Below are experts of layer 6 (counted from 0) of a mixture-of-experts language model. Rows are named router (the router's row for the expert), gate (a neuron's input weights, with its number), up (a neuron's input weights, with its number) and show model dimensions 0-95. Each number is 128 + 24 x the weight over its row's rms, rounded and kept within 0 to 255. Numbers have three digits each.
After each expert's rows: "mostly gets" lists some tokens that are sent to it at least half of the time. This comes from a sample of Wikipedia text that the model never trained on.

# expert 19
router:100135136124111146182147134160113137098092104146136162053126128131104122120123100115128133116162156156100135132172155130096149145154132102164086146101110087133110164142092134123110105098137133126129137133123098129106093122112160115119129147127103148170127106152166147085111127139085155113
gate0:138099124134131104135104084136111113134110126095165158154115098162098126139117164127148164128149119136124131154127141143068144072106125106091124136079144076147097137134097144097107110136106107110118117165122099102104121157121133092173109181134103128144137133119139108122107124085147124130
up0:125127103142136160109109136126108102105138135111157147114127126125114165108128139164134120126165096141166117167141127165165148118150116158175170117135097111117156131090182130157131101155125102150131132180159119149154137121091101084109125130121138149172114127134167144089136125137127148153
mostly gets: " during", "On", " On", " During", " along", " After"

# expert 0
router:120137118088101139159120160156135181123152088115145158121144112094113158099098103096122115152148105189115133086164141164121117118162120128158134143095124133122135160130068094066137127096208114101125156138158075153116122180120144139131174107126106153094144095118152155107136110141122130119
gate0:125088083149107113082090119097137123112139127097153123143104123115143089079141123092080176136105131159140157117143157112119112121122132170143141121082113096103103120098103094127116138143170166074119135122113111114157125165130122123100145105085128097115152135141140119107113174127115122135
up0:134112107132124107122131144147131128115130080142122092102138129147109145127129115114099134158121144102135119155097099100131148180114103167136174146139179126132086160126125118190141088119168098135131124112129116170116124125162145134078100136078109161127042126135146140113095138109136120148
mostly gets: " Marc", "pent", " Pir", " Marg", "por", "angel"

# expert 13
router:109100123137085157122136105115092116111128114150119132119117158112142136144101127141175171099179164134093112127115122149120141123122086125143127147072128116119097138122120131073081104153151141138187148127169122157113113139114107139134194138159131153144142095090137142113122077143118137092
gate0:121103139082144112140122110120148134101093144123121136115093136090144098072151144115157144159147120102119142110096098141110151108139113134133155121141129114122144071102121115124117102123117162119170140161151094154116110121126109090120107143129157163165143092086160080126130130141148153116
up0:105115100121133121108161123109156123128140135126110152157093139133177144108132120116131130124142068121136120130114126165139145130121174097063087161111136121132102169080124179160128115146098130144136127075129097109141099121090131110110118140146117129126109146116164134137167113077136132111
mostly gets: " Coordinates", " Succeeded", " Candidate", " Genus", " Location", " Website"

# expert 5
router:128122144086120123137132123142127138134140127158140176141118162135124172091117113134140188126149139132101117108115149139154113135130118173148140124146130137142113088120130082106132129144141132093146167086122105125094099109117129153155184125153069135156124111142148154105128122162108169090
gate0:095141137172140140154124124145138179118137158137166130148178141112131114159167105155140128132153145141158122159124121176159098090116128147135145126089172122147129130162158146117188147132101146141158126100123116134125126134092078091154166098111116119108139180113124126078136113133116112071
up0:145060103122136140166131146132089106156138154148157110148121114131084158125118125137124127074122130135139128133146169193114131129133136108109128098158076137132121112149149135150136160103131145096146125157128144114129115116112127116150103113124162149093149156126100171119124073088161099127
mostly gets: " bass", "-l", " bus", " box", " gun", " arm"

# expert 14
router:088136153094111098126132136187104118116153127143111117134113119114123129129100118132164124116130163154113127104150144148123141099157095132157086132087102098086121145178091107096110125136151117157155151098195068143114137120138104183155120096110128124152141112109150139078143106144114124111
gate0:092083092102116122080068126119134133133085122116140147086099110112091132147105118133120168169140120120106101096110090108124160140127121166138071114085135117104112117135116138125167133133106095143130104110173061114169159155104129159123124137108144113155110118133091124125144140142130146143
up0:146116118140126172159137152123122106184151074146121100195159094136142137138134161161148104099116109154136147148110156118116128149122097107142098140145116122118161109140128124148081121126123105081127137111140153130144119137120138140095113153131115109140136119123153138134166085124162143085
mostly gets: " Angeles", "burg", " Seattle", "ville", "mouth", " Orleans"

# expert 10
router:076132157113121150158105122153088150141128139161148134109100084155110164093104088103131142103142160132135108110153130148106147142136113112157105132096133093099104140135113125102166092175167085150176154121155128134130112147137101155140158149177103132155187058106135149096124103110129166122
gate0:123118122133113124114121151139114090141070148110137133102138138139155162143108130089110107086115150115117144143159112105115146161123128135189142057098126142105136139143121108144159075124128110180119127125123143157136091163129108142170122114108149112118139150154157119109180093100128161125
up0:159111112136117175147147134123104120147123147161115089130104107141121135169144137147116135142155164140144135108124113099116118116143135162163138128125132101102162150158128161121119077143151162097130097136169155111127145131165161132124135075131159129119149128135167118142131132135140136133
mostly gets: " University", " Court", " Committee", " Museum", " Army", " politician"

# expert 18
router:131107131127115144144123142129126129150109115180161134146113174090082171126110117122153147127145136130116110101138144165097161094125112161150114146105133121125114131177116099076148085110149139144162157111138113146125139116144088128126151107143118126108116115149170151114116078131091131103
gate0:083108117177095121117150095115112151178139129166152107110122159122108145120107115114096111110158136124154103113121078110164150126140136135133130145150119127132142146121138140167133131123152079130155122113105087140075194088139152097148102157117134130127115099158108140112151114095108162129
up0:122106123110141105143167180163127144138112137117144097095151134128114141124168148154096170075132114100157123141122135149153123119117094175134126105141157107150103129158154143091162196154184070111140149109126128127084169122156149141140122134094140139133171115162145142186124101137106173128
mostly gets: ".\n", ")\n", "==", ";\n", "\n", "See"

# expert 16
router:132166163092138162171099138141124178146131133137116163089137100112103137131099122064158159116131151135118168131130182127122124105109098151132104120103113134136156122137109111128084134147138118118122120110154111149114117109104124136120150120158117125100128103120145152148128145118103141115
gate0:138127122103125152132112120151117136142127115135126123118127072159112133109080123110189104137167178152159083146125128158135118093142093158128148151137143108104128190132091137164107150116180135123102188126135123160170168137098104119172126135135128115167122175161101118116119149097163135103
up0:138105123153111093119114113102172094130142102144114114091151132117122141119165128152083149182131139112126117145116062114149109157113118115152135115137132139138151077158150123095151078128128130136143086110095133144108145126145131121103139111123105155123115117121156122147133118142111145143
mostly gets: " Alf", " Mart", ".C", "raham", "mosp", "ymn"

# expert 17
router:107132133085138131143147159137096162137131143133128147137130145137099153121102134091133163114143134168105170076143160142128166133156150102141127111101121097128113122148108115116109107136166127116156134135126091154115109142157103136121195131125138144133127128149142139121096151160112152117
gate0:094167136083144146150106145108107113127106122137137138124144158164130099112116153129106094123143112160107162134128112137150101162113150125138097141161165133113092139149131105142129167126145144123142130168128168157133102079131139122138140112132116124110125146115113155134125133124128106155
up0:118156164124147162162088108116071128096111162141130149120157129133127121105086141115037103135109101110122098123150131160119069145118129096150145142150147140133097111132135119134116137157158138133113156119142144147112134084127142114132124079114151111112133161116141130162096100145118089109
mostly gets: " century", " album", " fourth", " series", " championship", " book"

# expert 9
router:104142145095129163145118118129117155113078154182150128064113150095106118085106109126164132096175162139133145080126174163094113159142113143133124108119154085109119119125110122110148111163152111141110136095149130151110157135134135146119156109140100146111145131112150143103114114135119145116
gate0:086141158104124132125130096115111118140151132159157127103134063083128133139111128132127122149152160101096096107117142137117099148115150109108092123080164133146160159131148184159121138121099105126114084141116131157170148115127128130137124138131091099144148112148117103146124126150123119135
up0:095115126095126143132168164136145126131077141079138157122132121094097045126121120151151134175114117128118182167166159148103116096138136163150106086144158123132132140117107165117106123130068123154124103140114124188136121139120142121155120135153163118136132084150103118103118078115144135103
mostly gets: "\\", " \\", "{", "frac", " $\\", " ·"

# expert 7
router:090116135098122184137130124161120156117128151150130132091139144106113107117098111147111167109179173145091140118147148119112140137150096117119086089101116107142121152129103096107138105139146127110136139094129100152128152158121148156184127140128093115110126102116158141124099138138135112119
gate0:123088131112103162159150094148098144152151180111129165085121135105137119129116126140104117134184121137123149118143071137109123115132114140117133185129109137096159151157112171109100137135097145138116127127153125138147158127133122130106125134114167107100133084120166103107145142136107128090
up0:108122124106119101131146090110150133133112088124120101084100143125098166110165122131140127129101132072149108107134162138090127143109138149118144086128099128102114105109130099184151111151123111132167138160107146097059124085139132152132123109159106112133115144109121141118161102129175151166
mostly gets: " Ant", " Puerto", " Si", " Palest", " Sen", " Sri"

# expert 1
router:122153134105123158135142147141111137111105107151164139072125117122135152114106090111173132100154157156123134103138144139149116150135139131151121154106129100105094105162120140150135070126164134101148147130116127142077116158156101132159129139159081133106138113118128190091091164135118142094
gate0:114195170137122107171155106147103139110169098141187117131132093145118137147099060136113124171138144133098139109117114144163124159131121114144132123145124162086141083112150079123110107125144126141100162139132114122149082136093118115150129183130131099128144138114108154143162154138106104125
up0:124139089099143133141117111152120136141116128154105150121107144108128136096165106153116053132073101158094145122117154110115128120152104091102119145101122071180095097113145129110171109103116094102121117113124157154149121117111118080136124131136135130116068119150150136109125096163158124126
mostly gets: " You", " Nominated", " Your", " Who", " My", " Th"

# expert 12
router:112122144102097149142134115129120125129094096143143137124108136154101120109085102143149165128170171175108173119127145122120163094173140118122121109095081101115124169139130136119107117100145136134121167116170120163103105149108140137122121090138123172173147139150168124114103109129096151102
gate0:097155146121118097130115131112148071120152123120097124139114177143130180143149093153105128109105154143154122115123121138134187135140105108077128190165160138136102139152096155164124098093112121106116120092121160173112147162117139100168164094132127139132159104129107140134121148143136166130
up0:178149113154120144102107136152113151111066116132148108122167144124146140083115155070146126128132139161107130138119136117138084132120126143093085119131113105134103148117149150170144132150130148144096109109137102119157093126145131196116076166137126108166149148221138145127116130114087110121
mostly gets: " became", " named", " as", " than", " like", " become"

# expert 8
router:088134128119118164180100124137121164134157133150157154088105127154112125095108111125164147076135158136126151111141166157128138089137078125154125137109091129133085133182109086134126130122133152085132144133177109152078125110116115173160141130138097125123118119126132183119122146142122167118
gate0:126134148120096117092111089161135107125146127123121117130204115127163118062166127173147106101149108174144088072120152135132166147129123177129100117114116059102101136143106122136165107152148139098117124138137137167124105108138099167115145148137146105132093084133116128096173119129126154152
up0:153116106129148076111155185123113131154094143139127162144133154131096097136092142131171121156081147115111146101087124093167102122139156110115158153103126140117141127137133137103089148174147141173133128160120147115090111136139141129149156158121091122140127154112137111117109141134139067126
mostly gets: "ullivan", " Stein", "iley", " Haw", " Wil", "eyer"

# expert 11
router:104100151063128109148132136125097152166148135138139170107132128110121138114133113123122133117152140138133181105143133136135116154127116157160147088094137105090077137129080121099102094134139124125177162088160108152109134134121123130123160125161090156135142097137180152111106140129103140091
gate0:103098125194097123102124111120130115113147144123135150121123116145124162144137098108150135102145098144124140115103100139080162110103171114145158126129121063157138142107137091117125139111123124137144088126117130160108122128133121095135128062148123153162112093142118115118140121156109138060
up0:097113143146105117153125119085110134148091134119124128146121104128149097134125122089152148138137122143120121168145118110140125139131105154122130137150088150123149150184085167115127115088133120116155125113137088124124107104165118120137147130117140134127155138153114088130127174104128084157
mostly gets: " JPL", " FM", "ST", "MA", "IC", "SR"

# expert 6
router:082102150105115147133155143138124126156124122128114162118140156121104131086131111153155174080154124130078128113123189125104141130129110118146115112114114113117115124167112130118121106167137125135167147087158097133101108133128141171114151128146128138132127122123154132123107141111096129120
gate0:083139119101144111135135177085094086104127153111133141122113139134093122076134094156132099118143121143139124133115114108132111126135155137145129124098168151144134119143121128157174085085160153134131104116129116178140124106133112150128145059120148176138109139143101110122144094123129155137
up0:103131140089122124130111194074121115156088129145110086139129087121104113131097121132143139125094119137157130113138102148131129098195116141089135171127139113144098147152171138150127094117117130123119147085118138103110109125100108127112113133110106163097103114130153113157169126117132156110
mostly gets: "Note", "Ind", "-M", "first", "Austral", "disambiguation"

# expert 2
router:109099173113090134146141151142114112136101143140132138122122175129096102113097122132103147088143121151095129116141149167154113160136094143122113101118104098131099150123152146096157083120129095113106137096149117179110131127125132178172137103136128187147130100072150126122094135119098157109
gate0:117155152135165156164138138152156107174135100098106124157104116136149144083147130110070131137120128125116156090102184152115133149124082125143128091161146072116084095161137099137151132126068106121160089131115146162132103112120106145149136107122157137124147131118117129090124137134119196134
up0:093144160105132119119118111118113129103138140159127142128121082133118109110117116125131136141109118113093093106136128070138082150106096086134128118132088133145146163155113126106107124082154162103156074129126109155111164156111145092126131130149103078119134156115129134117142126168171107176
mostly gets: " ±%", " %", " −", " age", " Goals", " (°"

# expert 3
router:081120163107107161153142130117102150127135139147108139104102144124129132107127083145155147112139136138108142087150164135121129115143078147139148115078139079110104132148125137146156118149172101142139155113135115139117115114142133133139123143205092139123138090130177140115100141159127133092
gate0:083121125107115153138156095136124173139125134110163151096148148147138140149153084110123140150118126116089092131109083144132158096117146126204139131141104110084108136149137141149093123128131096104121176132147180137134150156137144135134161157127099093121130135146101150134100146155109184137
up0:162155101166134060112125164172134128127131091106154121122116150088074133126135139120148163159164137165172142160151136117152123131126089107120086102167170112144111125100097108111171145111144149113115141143153119116109120089128092141127130086098201147123136106102138152152120161144133131145
mostly gets: " Bh", "',", " Wang", " Singh", " ibn", " Yu"

# expert 4
router:075138147133121142131169117164128118159087139157126168130127180126101135123122077144114134105160121136123087109130150131150107128115123114160099089137127144122105129147121111130151118157130121121126152099146106154102122143126096130134157137130127139160123100113168141139107086163131109113
gate0:156139126151112113170172151130109111114115093161131118150117140148120108150139116117112147123140125166088142153176144102141125106128138126108116112139145142108085114115112113158128176149138120075123149145104104085183141141136093151121094082181119150129104134098166137111134139147111161148
up0:139092136138128088155144131111103063131149140186098138115167089142117066129144143123090141113122147135182164138123169134145115116154114163153124169158158172142132166125145135136163119137120100122114142169116126105144107108085158143118115115148134125139088143146134123149142091154120180120
mostly gets: " rem", " ret", " expl", " rec", " ev", " res"

# expert 15
router:108136120099119156150138114133109164166109146142122188116119163103111105146098125160105158121158141157119127142110153175110147079125111132187136159079122120121095097177129113107121120130152137149133149120153131138132074105130112144126145122158101192135115116160155142106116120148117134084
gate0:161100089144162151116149093100152113139163116134121121129137113133093098124133127171129109091141110136145161164112095125138140134155103107185115115112134129141165106172112152139173095141132111159105126150162105124153096153084094144178118144142113183153139162159151144129102116132129130159
up0:109119135113152163177135112164146137141112163121118139148156101104114094117111146117097123182164137112112130126142119129105139090131138112098150102124156118093125144122117139123147120112129144103161093074104121090105148130145112100145118115119121069087101102094113144148106164137128141125
mostly gets: " early", " large", " various", " some", " great", " young"